python train.py --num_hidden_layers=11 --hidden_size=128 --n_experts=64 --experts_per_token=4 --d_expert=64 --d_shared_expert=0 --hidden_act="swiglu" --moe_layers=[0, 1, 2, 3, 4, 5, 6, 7, 8, 9, 10] --router_score="softmax" --normalize_top_k=true --routed_scale=1.0 --balance_loss=0.00917 --balance_bias=false --init_std_router=0.0368 --lr_router=0.000602 --num_attention_heads=2 --num_key_value_heads=1 --head_dim=64 --vocab_size=2048 --norm="rmsnorm" --norm_place="pre" --norm_eps=1e-05 --positions="rope" --rope_theta=2670.0 --rope_fraction=1.0 --qk_norm=true --attn_scale=0.125 --tie_word_embeddings=false --parallel_block=false --init="normal" --init_std_qkv=0.053 --init_std_o=0.053 --init_std_up=0.053 --init_std_down=0.0 --optimizer="muon_variant" --learning_rate=0.0104 --lr_mult_down=1.5 --beta1=0.9 --lr_head=0.0147 --warmup_steps=50 --schedule="wsd" --decay_fraction=0.854 --decay_shape="linear" --final_lr_fraction=0.0 --batch_tokens=65536 --max_seq_len=512 --doc_mask=false --z_loss=0.0001 --train_tokens=426200000 --max_steps=6504 --dataset="wikipedia_en"
Below are experts of layer 7 (counted from 0) of a mixture-of-experts language model. Rows are named gate (a neuron's input weights, with its number), up (a neuron's input weights, with its number), down (a neuron's output weights, with its number) and show model dimensions 0-127. Each number is 500 + 50 x the weight over its row's rms, rounded and kept within 0 to 999. Numbers have three digits each.
Before each expert's rows: a language model's description of what the expert responds to; "gets" lists some tokens that make up at least twice as much of what it gets as of all text. This comes from a sample of Wikipedia text that the model never trained on. Tokens count by the router's weight.

# expert 26
Description: Final letters or syllables of Slavic and other foreign names and places, such as Novorossiysk, Azovochka, Konstantin, Afghanistan, alabamensis.
gets: "i", "a", "an", "k", "o", "z"
gate3:598523518472537525515530525527498473497535418644491398568568491599558468429465439552468548485462481558499505545603558534502485475523499398436489401503484547505436495533501443550495453510538547468476501508495510508510574570536513513514549504551601502549490423486465516535421561495562481548464521538481508343472577402437483512436487476545492483476488524494591561654540529489472468517548
up3:525497485502532493416455521553520539535535478566462461567419474581451540472465471522498551524506533520494452459499478517474520508591442508466493448533491475526533478472483513583482417553454553499349540490576523605490538509469596561438443394576515516503454449480479420536438425513475432532544535563529537465556542429567448550441491498492440567495550506570459528711532506456491443512520
down3:476521482549436460542503464461572467553478509435546652444483533439543529535454658437522459505576610471471423453440413458501445561548525559564512531513498458455586472508493522436505547524462410499553493538478431490490422434446455529549480472525578457460587509525542523494499501541458405465493522464506565600525483524478575510514486538541496514541511520505368491409468418496539454462476

# expert 38
Description: Second pieces right after an initial letter, such as ram in Frameworks, ra in Frauds, als in falsely, urs in Nursery, kill.
gets: "en", "ra", " con", "ri", "0", "re"
gate0:587541533527488515539544466491469542496596576595493497506565506523465392541531611526503535592445586481499462520490473483483508594526536572511583504498484575557397515538457378442497468559408456506531529513469543493499517545579509507503500558438421502389437491462492500463568565467552489599591469540452563588470472531531477508565494513404500494470385531509482476541404480506474506524483
up0:565449480505505570469518487515464504583549558554494532392510588428527554552476487541540496529504559536394544411562434578511441580501492515464553536441511549507489484543447463492412479566610545497452432467487523387561442539477448521431483580383461540534420454559443505518535520407590512476454502577510553503507534504570533454511489500466468433519462506447561471567500425497540556528583
down0:427449554488559565478428445498384445509553460525460483574481471501502484415432498531486583545524534451467508587540519502453473610631565492459581565549440495463421495444422494437439519489537514520487462458420566447531493460609503577430559554529534509500559507522513459505432462449434467550503578579463517563569464535475510449518538490563540574495502483414492431458516464503579522428525

# expert 15
Description: Latinate prefixes and openings of common words in prose, such as ex, pro, pre, com, trans, dis; also opening parentheses.
gets: " (", " ex", " pro", " re", " pre", " com"
gate1:538486430578580523497535458443501423508542496454481469468531567486481422522420525450536451551570425486509512501514445460530554555494387467494508495571530507512556536505536503475466490525550437462518580548452525470420413484530500497441507440500493500499460482521416425464509614534446615559454432462485552437517548491529515459572416390462567409367457498577505554471418532459461576560479
up1:429466526467443455521534573460522501528594554525556510462494450544492396462481439534492469412514507450510582492543497396398396450535506525476478517513442528439479431547483404618546455432525500526500467487420506502561508575536502460466640483492491468436492507450477519602494552570438447476556414549547505603444498423565441501429503493493497470516519481547577535541461530553527548454571
down1:447490463524565574487543494493538596437420627467503516497575485389513594539411516528522557368560518555530495638454465380519480434420597593508567563513535486501560563548514534487448489453554540461569506501475563553535517437481563449512499482469486447433546468507601505506464500519471495499497509520490464544450480482521451558515489561500467448522498516477552502463475448450578542404520

# expert 56
Description: Middle pieces of long words and names right after an opening syllable, such as u in conductor or league, ic in Connecticut, uc in coeducational.
gets: "i", "a", "er", "u", "ent", "at"
gate3:483525579495529555505541510532598547507435460372628504555528498511487476450482507489502589559515463522542495534521467598585531515410515491417514529544485437537423422433540420544520434434517448509461477491514486468580423493462477533481476536471408513394445533547517423476528442473441453540413484472500470557541436391477526467513473514447570542472393518516546569538467483588496551487423
up3:489548492537519499398483477451510460561434533461506480552553454416510525456398459522455550513487598469457469547475589491453491475417506431518452481426512552550478531566489567513564584547513552556430477510466509502436510522493542518547563571631590526471435426545424502527540404498417533473590543461446416461516575411527522573497476441490505372459561534483491528547476526520451450510459
down3:461550459548660532563523475538445559519441500456470436469426498508477584511507489485556507504514464507503470560503545568489435512497526461535460414536567522474434487510418457477477538497495396544491539464499483455456490644505595536495507544583527525551560506504556487454484480533465456419556576476409521496407626530534530470461602482550541470615471469404532515614527484460511485506539